config.yaml
num_hidden_layers: 12
n_experts: 16
experts_per_token: 1
routed_scale: 6.58
init_std_router: 0.017
optimizer: "muon_variant"
batch_tokens: [65536, 131072, 262144]
Below are experts of layer 2 (counted from 0) of a mixture-of-experts language model. Rows are named router (the router's row for the expert), gate (a neuron's input weights, with its number), up (a neuron's input weights, with its number) and show model dimensions 128-255. Each number is 128 + 24 x the weight over its row's rms, rounded and kept within 0 to 255.
After each expert's rows: "gets" lists some tokens that make up at least twice as much of what it gets as of all text. This comes from a sample of Wikipedia text that the model never trained on. Tokens count by the router's weight.

# expert 4
router [171 126 156 136 158 164 147  93 103 150 133  95 166 110 108 116 177 119 137 129  95 159 202 139 142 148 108  97 153 147 121 143  97 159 127 136 167 106 109 144 117 105 133 116 149 126 104 116 143 131 165 144 140 135 115 127 130 125  84 150 155 137  70 111 143 118 150 130 172 103 133 139 158 122 130 133 104  92 145 131 129 116 115  91  92 132 115 105 121 113 134  79 109 110 128  86  97 133 107 113 142 168 115 144 170 129 127 118 136 125 150 115 179  93 156 116 120  87 130 139  87 121 123 111 123 112 151 113]
gate0 [142 172 147 148 106 123 125 150 107 118 105 100 155 110 167 127 135 150 107 126 101 113 150 157 164 121 154 122 164 160 125 100 122 136 138 147 132 165 142 189 112 159 108 182 132 156 143 158 122 108 106 128 128 139 130  83 111 164  94 122 144 112 150 114 122 145 125 150 143 152  90 165  93 137 121 133 125  85  82 138 121  89 120 158 130 126 125 134 116 100 172 115  99 145 150 109 123 122 120 135 100 171 156 138 150 184 107 118 162 135 164 182 137 157 174 146 164 118 130 127  61 137 143 146 153 128 123  92]
up0 [141 103  98 113 108 117 143 143 120  86 116  93 126  90 122  95 120 122 167 102 103 136 125 131 108 138 139  84  69 120 142  97 140 116 138 108 116 175 162 145 150 171 155 135 155 114 124 106 126 157 152 136 155 111 124 142 163 142 100 129 140 130 142 107  92 105 129 146 127 158 127 126 157 133 119 157 120 104  87 142 139 117 142  78 118 133  73 135 126 124 137 148 100 111 107 129 195 144 149 135 115  91 103 134 115 122 149 121 110 140 174 148 140 183 151 142  92 144 149 105  70 126 140 120  76  92 118 141]
gate1 [143 124  90 126  90  81 120 117 113 102  89 112 132 109 128 144 131 138 141 125  91 149 131 114 122 131 105 163  97 158 175 126 118 132  98 124 184 109 161  83 141  62 134 114 138 150 109 123 107 108 131 111 120  95 147 137 161  93  90 150 111 180 138 148 146 138 129 126 120 129 118  93 136 140 136 112 107 167 130 135 139 115 125 130 110 147 137 120 130  99 119  98 109 130 130 115 123 141 141 163 102 116 152 106 153 124 145 137 127 130 140 157 133 150 111 165 135 160 105  78 115 105 125 154 125  80 153  93]
up1 [111 130 150 120  98 120  82 106 132 109 135 141 151 146  92 148 125 140  93 151  93 131 132 158 118  96 143 151 159 159 110 109 146  97 124 111 157 135 136 109 152 155 174 175  90 117 109  92 103 135 145 155 109 147  93 111 130 118 109 137 151 140 100 137 101 129 109 125 142 132 152  96 167  70 132  98 123  98  75  86 150 130 142 134 108 114 124 117 150 104 133 131 151 130 147 146 117 120 140 142 170 154  87 149 102 160 118 122  93 106 118 129 145 122 129  70 144 138  98 122  97  99 167  95 114 142  91 151]
gets: " st", " p", " f", " b", " to", " h"

# expert 15
router [ 78 131 142 129 145  98 141 112  97 127 147  87 102 140 105 140 107 114 133  92 148 168 156 136 120 141 102 121 116 105 103 114 101 149  97 110 167 156 118 133 158 137 124 123 152 162 162  60 130  95 144 107 155  98 104  88 106  78 162 154 147 179 147 116 163 116 122 116 155 144 138 116 114 132 136 137 170 156 121 176 159 134 158 164 118 120 124 142 140 154  86 165 158 117 126 143 105 121 114 152  73 110 158 168 161 100 118 125 137 146 145  99 139 109 131 102 124 124 159 121 169 134 170 129 124 110 157 132]
gate0 [128 155 126 174 149  82 166 142 108  93 182 147  91  90 155 143 124 119 149  83 101 123 151 169 139  97 155 174  71 103 142 144 135 129 144 118  90 132 135 142 149 151 129 113 152 120 143 125 121 108 112 155 138 130 116 147 100 138 116 124 117 144 127 120 152 109 108 117 143 114 162 187 118 129 154 160 125 135 121 149 105 113 124 114  63 122 156  88 131 152 152 101 164 122 122 134 119 145 124 114  96 106 116 128 146 122 120  99  98 156 128 125 118 150 141 132 152 142 156 139 166  93 130  89 189 168 113 110]
up0 [104  88 105 138 113 125 134  99 129 112 136 131 135 146 142 150 109 124 103 144 135 151 159 136 102 130  91 146 146 146 139  76  81 177 126 154 147 168 101 134 153 115 112 130 106 108 137 117 122 155 158 120 124 132 126 117 130 123 107 159  88  77 120 105 145 148 155 136 166 120 113 118 102 164 127 146 130 112 161 119 151 164 102 171 136 115 112 157 135 130 111 153 110 111 132 122  71  95 118 152 110 149 149 103 154 118 162 160 130 116 134 107  88 132 145 117  90 139 113 120 143 165  74 119 172 171 145 179]
gate1 [119 134  99 146 137  89 117 135 104 142 147  97 110 131 114 120 125 156 171  98 157 123 154 145 115 109 134 180 112 146  91 139 107 133 180 123 152 172 130  91 130 122 149 107 106 149 101 107 121 159 128 140 152 152 165 133 112  96 106 135 133 126 137 136 128 129  94 120 160 140  74 103 133 155 146 101 132  92 101 142 149 100 108 128  84 102  85 112 129 126 109 132 162 101 104 153 121 126 130 120 148 121 109 105 126 102 177 133 115 139 175 157 136 106 110  90 116 154 128  92 126 117 113 143  79 165 127 111]
up1 [165 159 137 142 113 136 162 140 149  95 103 117 148 127 148 153 141 139  93 107 129 174  72 119 138  75 129 132 129 137 148  79 161 164 124 134 149 147 110 139 113 123 153 115  96 158 175 106 100 157 163 135 133 130 113 154 114 140 167 131 139 117  98 137 160 123 149 169 132 162 132 165 105 150 119  79  97 153 105 168 122 105 148 144 126 135 127 124 123 151 115 213 118 132 129 146 109 117 144 133 131 161 139 148 135 136 130 109 110 142 153 113 154 131 152 168 165 125 145 140 101 133 110 154 102 115 148 138]
gets: "e", "ri", "ur", "o", "ro", "en"

# expert 14
router [125 154  91 167  81 126 148  82 179  92 158 108 139 117 132  99 122 185 184 149  87 118 121 174  95 128 103 183 109  96 156 139 135 114 100 176 109  86 131  94 113 137 120 149 141 134 126 125 104 156 103 168 148 108  76 152 114 138 142 107 110 128 146 104 103 144 132 175 108 150 117 192  92  84 142 129 138 148 116 127 103  71 103 114 143 115 145 155 115 133 133 102  90 145  96 155 140  90  96 107 126  84  96 109 135 133  95 131 142 103 100 109 126 171 124 136 136 124 135 114 116  86 124 139 113 161 102 109]
gate0 [128 106  70 108 132 150 136 122 123 149 159 132 146 125 110 148 144 123 113 107 149  85 128 161 108 159 133 171 142  89 148 114  93 181 123 183 133 125 153 126  90 113 123 125 144 117 132 132 135 180 167 143 151 100 132 155 104 176 146 155 121 140 129 127 120 109 146 121 100  97 164 113 117 163 120 121 123  86 154  82 134 108 135 112 100 159 156 176 134 127 120  92 113  85 112 129 152 101 119 108 149 137 159 128 148 128  94 137 112 172 147 128 133 114 127 161 173 134 142 113 150 157 133 121 121  91 129 102]
up0 [172  83 137 100 134 124  94 118 137  84 130 119 146 118 117 132 109 112 117 150 153 152 138 142 157 145 174 129 151 125 112 116 115 124 149  83 134 130 140 108 190 104 125 171 146 137 125 146 115 112 162 161 169 124 150 115 111 163 120 138 124 118 170 152 172 167 144 101 139  95 138 157 142 103 160 110 145 140 110 104 121 190 136 135 159 105 107  90 171 177 153 143 119 119 154 120  87 114 121 133 122 125 131 135 110 110 186 144 121 133 105 152 141 112 126 137 102 150 128 104 130 145 157 142 120 183 125 144]
gate1 [ 80 121 164 138 145 123 128 145  92 110 168 131 137 115 136 130 141 106 152 134 130 177 143 165 121 125 135 161  88 148  97  77  92 124 118 158 105 124 116 173 111 204 146 169 119 121 123 111 117 145 139 133 104  95 105 158 148 105 147 119 129  91 174 155 114 157  80 145 174 103 118 155 154 113 128 158 144 158 144  94  88 163 118  72 112 129 128 153 131 173 113  94 132 141 144  95 124  82 125 125 167 117 134 111 122 120 123 137 156 133 128 128 170 170 101  89  96 110 126 118 152 159 110  96 125 148 127  78]
up1 [108 148 127 120  95 152 163 120 165 131 131 158 100 154 106 101 134 158 121 141 160  91 144 111 102  89 101 126 141 114 110 159 142 129 109 117 181 143 116 130 144 138 113 139 112  69 119 115 187 112 129 109 137 175 138 157  98  67 101 141 106 136 107 111 125 126 189 107 115 130 128 139 117 143 100 131 147  96 141 110 126 170 155 173 151  86 140 102 109 115 107 131 146 131 111 157 116 167 157 106 131 146 152 140 126 115  97 125  90 130 139 138 110 119 188 146 135  77 134 118 128 179  97 142 136 107  88 138]
gets: "a", "o", "e", "i", " I", "ia"

# expert 7
router [130  92 139 124  99 135 122 130 145 113 141 112 110 137 103 128 129  93 122 128 113 116 132 157  78 132  79 123 144 109 163 113 120 102 153  80 113 139 127 105 134 122 112  93  97 125 150  81 132 179  61 124  90  97 149 130 148 128 114 131 110 120 129 120 121 123  96 105 122 127 139 140 136 117 146 160 102 151 135 145  71 144 171 143 134 132  87 123 133 147  99 134 139 138  90  97 106 126  95 143 104 120 126 137 182 160 175  82 108 122 140 176 114 128  95 153 111 110  92 124  99 140 119 129 119 112 146 134]
gate0 [120 107 135 117 124 142 168 138 176 160 114 177  96 129 113 194 134 106 141 170 108 124 123 113  96 120 117 144 147 107 122 125 126 150 133 133 141 173 131  87 113 137 123 121 113 144 115  99 116 168 116 131 127 153 101 125 106 144 133 110 122 141 144 119 115 126  98 168 147 158 124 154 170 108 126 179 135 108 160  88 156 115  94 129 137 113 142 108 130  91 171 133 102  99 122 133 117 114  77  98 151  71 138 101 138 149 118 118 141 125 137 146 124 134 142 162 140 101 123 146 194 148 122 140 126 192 145 126]
up0 [164 111  90 123 122 147 153 175 116 125  78 145 167 132 125 133 137 156 138 123 145 179 108 114 120 151  98 148 126  64 117 125 126 166 121 116 136 121 130 137 142 107 149 141 101  89 135  96 112 107 142 139 136 135 164  92 121 148 120 136 113 136 109 124 139 154 115 135  91 102 117 139 116 103 100 156 113 125 108 144 100 120 148 104 102  99 144 130  76 139 143 112 132 160 103 157  92  80 146  90  99 158 138 120 115 132  98 136 142 143 128 136 146 106 100 125 117  85  96  76 121 139 144 194  93  97 134 123]
gate1 [136 143 133 127 147 120 102 152 109 127 149 156 156  90 108 121 118 131 126 142 111 135  96 120 150 146 127 130 134 145 116 155 106 131  70 180 144 174 152 127 168 124 144 170 127 150 138 137 155 136 122  98 195  75  86 130 164 117 149 167 110 115 139 114 124  86 136  91 107 114 159 123 126 120  57 123 142 120  93 101 146 119 145 157 142 140  88 134 125 166  96 126 139 141 157 163 139 157  69 132 159 128 122 150 136 107 147 166 151 134 155  91 153 113 101 115 110 111 155 108 106 127 127 150 152  98 107  88]
up1 [143 111 150 113 129 105  91 146 163 166 144 132 116 174 123  85 112 140 141 116 141 134 101 195 107 120 155 155 106 107 143 127 143 144 144 132 182 138 136 151  79  99 136 112 124 134 180 135 102 123 136 149 164 146 142 152 125 133 126 127 138 110 142  78 152 155 128 115 101 153 102 168 110 113 136 140 143 139  97 142 137 165 148 126 110 153 135 105 127 174 107 125 109  98 172  98 138 114  95 151 125 124 153 159 125  94 101 166 113 103 136 134 150 117 118 120 116 115 153 166 173 121 144  89 140  83 179 120]
gets: ".", ",", "==", "\n", " was", "==="

# expert 3
router [115 109 135  81 153 100 158 156 130 136 116 107 140 160 115 126 121 105  98 144 151  79 130 138 123 109 139 130 126 136 109 124 159 120 129 137 117 110 109 176 129 122 108  91 126 110 111 117 122 125 122 127 142 123 130 124 167  98 109  96 176 120 118 102 120 144 126 119 197 152 146 122 164 149 182  97 114 105 176 123  97 106 157 128  72 132 175 125  90  97 112 102 133 123 154 168 164 123 118 108 146 130 137 102 123 159 156 138 119 130 134 113 117 150 145 124 100 137 127  98 125 165  97 124 129 118 131 132]
gate0 [112 118 176 135 121 131 130 118 115  98 157 160 144 155 165  80  70  75 199  97  93 125 141  88 160 175 133 170 112 102  60  99 143 100 134 153 129 142 120  99 150 135 135 126 105 100 155 161 117 141 147 152 145  92 144 100 140 102 146 135  94 103 143  82 107 116  96 118 128 170 107 109 130 134 147 120 104 153 108 162 173  88 149 150 158 122 156 140 124 105 151  86 133 133 128 103 128 114 117 117 120 147 143 160  87 124 143 139 140 152 138 138 133 137 126 119 124 120 184 114 144 130 144 130 124 149 110 116]
up0 [ 66  99 152 123 105  82 168 117 150 146  89 135 134 149 132 119 155 172 178 122 164  96 160 103 154 161 144 115 141 132 133  99 125 111 131 139 123 128 145 136 153 125 171 128 144 133 123 109 141 147 150 109 156 115 128 145  83 127 128  72 118  79 118 141 142 127  82 136 105 124 150 102 105 146 126  99 110 119 140 124 144 141  88 153 129 133 127 135 142 115  89 144 109 115  78 145 179 165 146 147 165 118 151 146 113 110 167 147 120 119 113 138 128 173  76 147 112 126 149 108 138 142 124 131 105 178  81 154]
gate1 [101 141 173  75 115 132 125 169  91 139 128 120 158 129 161 109 149 154 174 121 100 128 125 180 129 100 150 132 145 149 148 121 106 131 110 130 150 119 160 115  96 135 161 119 132 163 115 113 117 145 123 173 138 101 121 125 180 145 129 159 113 105 135 122 116 157 189 107 166 110 137  97 153 126  94 107 152 138 133 137  92 123 154 100 157 126 135 116 140 118 121 137 144 112 118 121 118 102 118 132 143 129 156 134 141 119 119  80  61 166  85 135  93 127 124  96 142 134 111 148 167  95 136 156 110 122 132 120]
up1 [115 165 131  67 162  95 119 110  97 131 146 117  75 111 166 103 148 126 124 140 121 125 140 144 116 117 111 163 124 111 147 139 114 114 123 175 133  99 155 158 159 139  97 176  92 148 133 145 125 156 144 109 146  75 146 110 168 126 119 131 132 128 103 131 131 136 130 102 180 141 128 122  60 106  92 176 138 146 139 174  99 140 164 140 193 118 128 142 137 121 128 111 102 130 135 157  78 177 119 127 161 161  98 129 135 178 126 149  98 101 127 112 128 133 142 149 153 115 113 102 125 139 117  92  91 136 107 126]
gets: "k", "s", "d", "y", "z", "ch"

# expert 12
router [ 96 147 107 163 123 113 112 113 111 177 135 161 120 148 169 155  97 185  84 102 142 110 114 126 105 125 158 164 128  99 129 110 107 135 149 108 118 127  68  84  94 132 137 128  93 146 152 163 151 131 123 143  99 102 129 149 105 127 117 125  99 100 131 128 149  71 169  77 100  99  78 108 142 106 155 100 144 146 163 173 137 143 153 170 124 106 111 128 153 148 158 155 129 151 108 115 110 148 123 124 157 150 135 123 105 148 162 133 118 159  91 169 147  79 152 114 111 164 137 150  97 133 120 134 131 138 120 162]
gate0 [136 105 132 130 180 134 112 148 141 166 110 144 143 135 139 143 114  97 112 149  95 136 145 140  77 118 149 100 135 122 130 116 114  96  78 150 143 103 113 126 112 133  91 120  90 107 181 103 128  90  85 118 110  94 159 122  95 102 113 107 104 117 143 156 117 105  89 113 141 119 120 105 135 146 124 112 182 163 191 128 100 134 134 129 127 122 138 114 126 142 136 124 154 145 111 123 131 139  97 133 136 168 154 144 144 129  97  81 131 144 120  91 160  74 151 178 153 100 137 143 116  93 119 186 163 126 107 148]
up0 [105 106 129 152 105 120 132 104 140 112 149 167  84 107 162 136  75 122 117 113 158 138 159 146 136 151 131 120 141 121  91 146 136 144 100 137 144 140 162 139 150  94  97  97 151 128 129 155 116 137 138 127  91  84 116 157 107 109 127 133 149 104 156 184 124  93 113 102  91 167 126  94 157 139 128 113 127 163 125 133 157 116 103 123 102  83 116 137  89 161 120 128 109 127 131 137 124 138 108 162 120 121 174 114 127 118 132 145 142 120  99 182  76  83 158 186 163 106 148 103 164 103 165 153 141 110  54 131]
gate1 [121  87 126  90 132 155 110  94 112 131 158 146 117 151 116 144  98 131 119 145 134  72 128 135 121 147 112 137  99 200  88 102 111 117 124  92 116 168 146 138 103 135 117 101 124 132 159 122 150 115 133 134 132 104 121 138 136  87 133 154 105 140 173 121 169 136 102  99 143 104 128 184 154 144 122 147 102 116 143 142  97 104 132 128 113 135 103 133 118 138 121 105 103 127 124 198 133 141 120 132 152 144 143 117 125 150 173 131 140 153 151 146 153 112 134 118  84 119 162 143 102 124 174 157 159 136 153 139]
up1 [151 155 133 126  84 123 114 135 102  96  87 164 156 133 176 136 177 117  96 116 125 187 115 133 148 155 114 132 105 148 110 136 114 109 142 124 129 138 123 108  80 106 157 159 159  88 151 136 157 120 128  82 103 118 127 166 120 143 124 126 104 101 130 119 133  71  96 109 117 175 163  88 142 126 141 140 127 142 165 133 105 116 147 150 132  94 153 107 140 115 136 168 127 120 148 193 155 144 128 115 139 117 122  80 138 144 119 144 128 135 107 151 138  95 115  95 117 142 138 154 154 132  97 120  89 120 127 114]
gets: ")", "\"", "),", " Location", "ation", "}"

# expert 9
router [133 134 129 128 160 134 101 187 139  96 140 182 118 115 169 122 156  92 102 143  90 130 153 167 141 119 142 139 120 164 111 115 157 137 162 140 127 125 125 158 166 140 175 122 142 122 128 162 139 132 128 134 110 134 164 146 151 125 160 146 102 124 137 168 135  93  91 115 138 136  91  92 127 122 108 121 155 156 128 119 155 114 112  91 125  98  95 139  94  90 157 104 134  97 153 189 106  94 173 138 118 126  98 147  84 135  97 135 107 124 111 151 159 149 130 138 125 134 137 135 180 130 135 129 146 155 137 155]
gate0 [ 91 153 125 147 160 153 161  90 104  72 150 131 101 171 135 131 110  86 140 148  83 133 124 139 110 146 114 121 153 125  98 116 123 152 133 168 158  93 130 140 108 116 140  99  69 132 124 142 154  92 144 144 141 132 136 128 162 138  79 151 124 107 166 134 133 164 155 152 118 152 144 127 110 145 106 115 141 141 140 107 180 111 152 153 150 106 142 135 112 109 135  96 125 167 132 113 150 158 123 139 126 117  94 119 121  96 152  99 162 128 121 124 118 133 125 119 140  61 128 137 124 186 125 145 143  89 156 119]
up0 [139 120 162 121 111 109 101 144 153 118 148 122 152 134 101 148 100 132 133  99 107 130 123 106 122 127 166 148 160 129 143 104 122 104 103 114 134  97 176 135 124 158 104 110 144 144 155 115 139 135 170 164  81 108 137 122 130 139  88 139 167 132 133 147 106  90 125 120 153 123 175 119 124 130 131 155 144 110 130 146 129 117 151 130 136 169  94 114 112 174 152 132 114 127 147  98 166 109 122  93 132 124 115 118 100 130 135 103 110 137 129 116 108 133  89 112 135 154 171 136 144 128 142 152 108 112 111 128]
gate1 [129 144 157 129 107 151 152  68 121 122 113 133  90 126 107 124 168 168 114 108 111 131 124 154 126 124  93 133  96 171 175 167 151 139 155 133 119 113 134 125 151 148 139 121 147  81 121 123  61 127 152 164 105 125  67 137 166 132 153 138 141 151 110 147 159 112 136 155  96 157 139 126 117 156 129 138  96 142  90 121 139 141 117  94  84 100 142 118 122 115 134 126 133 106 120 125 113  91 122 165 109 106 142  95 135 166 134 120 177 159  80 147 138 110 115 157 127 107 129 120 143 136 133 115 146 141 118  84]
up1 [181 146 122 104 136 119 152 133 168 137 132 104 112  86 154 161 136 128 121 125 100 124 165 124 131 130 149  82 155 139 135  86 168 135 140 134  94 142 128 140 161 169 155 115 148 129 117 150 139 139 159 106  83 147 143 128 147 108 162 116 117 156 121 109 122 150 154 135 137  97  92 111  98 189 131 149 146 139 150 110 104 135 149 115 124 105 167 155  92 145 119 136 171 125 101 121 138  93 125 140 129 118 105 101 154 144 119 100 128 121  85 131 136 137 131 125 172 133 163 148 127 142 115  97 133 149 150 108]
gets: " of", "ed", "ing", " with", " for", " on"

# expert 1
router [147 139 166 150  89 145  86 122 128 152 157  94 128 144 151 114 139 147 153 152 166 127 148  91 106 124 143 125 146 142  82 118 126 127  84 115 121 148 178 147 105 150 127 154 151 125 157 132 122 116 130 119  98 178 136  79 130 146 147 172 150 133  95 116 161 170 141 161  97  89 108 173 140 136 107 155 101 113 116 130 136 123 128 133 127  95 164 119 145  97 142 151 141 116 109 125 110 136 145 140 151 126 138 113 145 137 172 124 114 142 118 135 146 121 139 151  61 143 148 101 179 119 129 115 126 120 124  75]
gate0 [139  98  97 133 113 134 148 140 131 121  94 112 161 160  87 125 107 143 121 126 148 108 122  79 184 114 152 164 112 173 132 102 194 140 138 144 160 125 133 140  93 174 112 126 109 138  86 142 145 124 142 178 138 131 129  99 128 150 153 133 141 142 106 128 155 123 113 160 138 113 180 119 116  86 138  90 134 124 130 140 146 140 151 104 121 146 117 138 139 103 123 117 127 139 135  81 105 131 104  98  94 128 138 145 138 136 122  99 113 104 134 135  75  77 142 112 142 151  71 110 131 142 140 152  79 119 131 137]
up0 [113 107 106 110 103 113 119 135  97 101 120 122 131 116 162 115 135 140 127  96 132  86 139 128 127 147 147  99 160  94 117 117 131 142 103 137  96 135 128 118 164 172 147 141 102 105 140 164 120 115  91 126 141 143  89 115 101 161 149 196 161 152 122 172 136 136  95  78 139 120 138 101 115 122 113 118 118 103 145  64 110 131 137  81 103  99 139 121 142 114 123 122 162 125 147 135 128 116 140 133 151 125 112 122 157 164 131 160 101 146 101 126 134 104 145 128 177 154  63 102 175 111  98 158 119 145 158 110]
gate1 [129 118 152 138  67  84 102 151  97 133 101 142 114 137 117  91 124 120 129 114 106 134 123 153 151 148 132 137 129 138 111 178  80 119 144  99 126 122 118 170 146  82  98  98 110  90 171  80 104 138  66 127 139 136 111 146 155 130 123 120 122 104 139 101 134 160 106 141 104 132 148 148 186 140 186 144 126 112 134 133 121  80 120 148 145 131 142 124  92 126 139 108  96 102 119 141 127  92  83 114 118 126 170 117 161 119 126 104 128 138 108 121 164 110 115 156 141 123 110  98 136 138 121 127 152 104 133 113]
up1 [145  82 124 149 103 125 133 104 133 124 120 152 144 125  90 109 134 126 107 108 178 139 136  97 173 122 108 104 101 141 111 136 124 147 116 129 121 130 127  69 143 173 129 129 141 150 159 153 132 142 128 127 144 146  81 152  96 142 118 136  88 151 123 156 123  73 175 144 131 120 131 125 117 174 113 101 162 104 159 110  92 172 165 162 110 185 130 127 142 146 145 129 170 106 151 102 120 131 108 100 126 167 143 133 105  93 158 144 121  78 160 140 125 142 149 151 107 147 116 124 176 155 185 130  98 163 103 135]
gets: "al", "ment", "ion", "ation", "ary", "ical"

# expert 0
router [154 125 139 133 114 105 142 138 147 102  92  96 153 166 105 119 108 131 141 124 111 125 124  86 131 101 138 118 127 146 135 138 115 132 133 105 124 156 130 113  99 105 158 133 114 173 144 116 164 176 152  87 165 123 161 158  70 138 149 132 108 113 135 174 139 115 150 127 171 166 138 100 132  77 143 125  82 111  84 152 143 140 136 167 148 148  94 117 120 127 168 134 159 142 131 115 136 138 124 112 116 139 152  85 107 131  88 147 150 113 131  73  79  98 144 147 161 118  93 117 145 112 121 142  98 123 102 124]
gate0 [130 175 171  99 118 120  80 128 136 144 131 109 123  88 103 129 132 129 138  92 148 164 134 123 134 126 129 119 103 111 156 141 116 154 142 148 132 148 142 121 146 122 132 170 155 113 142 132 145 137 192 124 131 131 138 128 126 143 107 145 132 130 111 117 117 118  99 108 187 137 165 153  94 141 133 130 140 103  77 152  95 128 127 118 134 142 104 133 125  67 117 130 162 147 106 147 143 153 145 120  98 179 154 166 127 142 131 131 155 142 110 110 129  99 106 116 115 118 151  88 108 132 133 149 126 115 115 125]
up0 [171 103 132 151 147  97 129 122 136 127  88 132 106 166 144 124 124 158 115 155 133 114 128 145 124 138 197 132  96 139  99 134 115 138 116 129 150  77 156  87 100 137 100 115  98 116 139 117  67 106  94 108 123 140 144 135 169 105 110 133 148 144 193 158 149 110 103 119 140 108  87 164 126 101 124 145 130 150 145  94 110 156 133 125 110 148 128 164 118 122  73 129  81 108 138 150 137 116 112 120 180 164 107 135 122 131 158 123 100 143 138 132 126 178 132 120 185 124  76 126 164 133 158 142 158 121 111 159]
gate1 [148 180 125  91 124 120 119 113 148 135 117 132 131 173 120 138 130 157 175 112 153 127 134 181 118 122 123 162 108 137 138 141 106 105 153 122 173  93 114  98  83 150 107 131 147 117 125 106 113 115 180 118 126 113 129 165 119 133 134 122 131 107 156 140 141 142 129 100 134 150 149 150 117 117  88 123 123 143 139 146 128 138 172 105 137 102 125 126 146 128 117  58 135 117 115 127 134  80 130 112  75 148 152  76 165 139 130 136 136 111 101  99  60 127 111 207 126 137 110 138 123 130 116  52 137 133 139 139]
up1 [115 118 137 124 136  91 117 127 138  98 186  80 101 134 127 141 142 115  98 165 100 184  87 140 126 134 117 113 123 112 126 106 160  85 120 110 106 103 157  42 109 129 141  79 159 113 133 144 134 113 112 114 155 120 176 137 114 136  74 126 108 161 134 114 123 109 146 121 162 131 138 154 182 140 124 134 152 119 148 120 184  96 113 128 139 102 128  81 128 122 142 134  90 127 123 133 123 130 121 117 121 111 148 155 128 143 176 152 113 105 108 131 130  69 173 118 137  90 118  99 120 143 131 156  93 114 131 109]
gets: "|", " |", "\n", " ", " con", ";"

# expert 2
router [103 112 116 160 143 140  89 107 101  94  83 151 125  94 116 150 126 148 104 148 141 145 113 126 143 139 155 111 182 137 133 135 134  99  71 108  72  98 107 109 148 110 123 169 150 121 159 173 138 120 141 153 123 124 153 159 151 174 131 137  94 127 136 132 109 123 138 156 135 129 153 128 121 168 119 112 134 121 142 109  97 115 111  71 147 159  99 126 122 160 126 143 110 133 112 114 165 127 125 133  97  96 131 113  86 134 120 132 132 106 128 146 116 126 161  68 155 133 147 134 124 157 157 120  96 115  93 100]
gate0 [150 146 164 139 106 143 102 133 116 148  75 120 142 138 135 140  89 103 127 131 132 127 125 144 115  91  96 130 112 144 138 114 111 141 106 145 134 123 161 138 180 127 150 164 122 116 100 111 173 145 131 115 104 132 126  95 123 140 135 147 151 178 127 108 109  96 118 100 123 124 121 164 102 149 124 138 110 113 106 135 120 103 104 132 161  93 140  96 158 151 181 115 168  57 127 121 141 123  95 120 101  85 141 138 107  85 134 148 114 162  92 140 140 130 144 166 137 133 104 119 104 109 134 164 136 119 134 158]
up0 [133 144 134 108 127 122 167 127 150 108 121 159 131 124 159 140  97 180 110 136  84 164 163 101 139 120 150 190 157 125 132 100 131  69 127 123 133 131 138 100 101  73 112 157 126 157 161 119  97  90 127 132 135 160 143 180 131 115 131 127 120  81 116 155 134 134 116 128 109 102 128 143 116 115 138 140 157 155 119 113 139 101  93 124 111 136 122 164 144 131 132  90 110 125 159 134 155 103 145 109 119 176 147 148 123 110 181 134 112 123 134 119  91 129  91 129 147 127 152 127 132 190 130 158 113  89 157 156]
gate1 [146 154 124 146 127 138  91 134 109  86 145 133 113 100 108 106 118 164 121 128  93 122 118 174 142 156 127 115 105 132 150 141 123 132 113  91 125 101 102 126 134 137 138  91 147 104 103 135 154  93 128 132 127 134 134 150 132 124 130 146  97 138 116 121 138 124 119 118 160  90 138 156 101 106 141 105 145 155 152 129 150 144 132 102 104 148 119 138 116 114 143 130 118 153 166 109 121 105 134 111 102  77 100 179 147  74 134 129 143 127  95 124 133 150 134 120 144 171 146 147 130 131 162  85  85  96 165 125]
up1 [128 152 104 126 113 120 150 153 126 126  64 117  88 128 116 168 129 143 125 145 165 116 121  87 152 166 125 130 117 108 148  96 130 141 172 144 103 118 144  69 143 156 120 123 105 116 137 127 133 118 102 108 112 147 127 120 150 104  95 143 145 120 128 127 137 129 115 192 119 149 160 130 118 140 158 158 134 117 139 156 160 132 102 123 151 119 155 103 145 135 105 129 137 160  85  87 135 125 180 129 111  93 150 122 123 118 114 105 121 153 130 181 127 129 107 132  69  66 119 113 113 123 137 101 103  96  96  86]
gets: "-", "\n", "'", "s", "th", " first"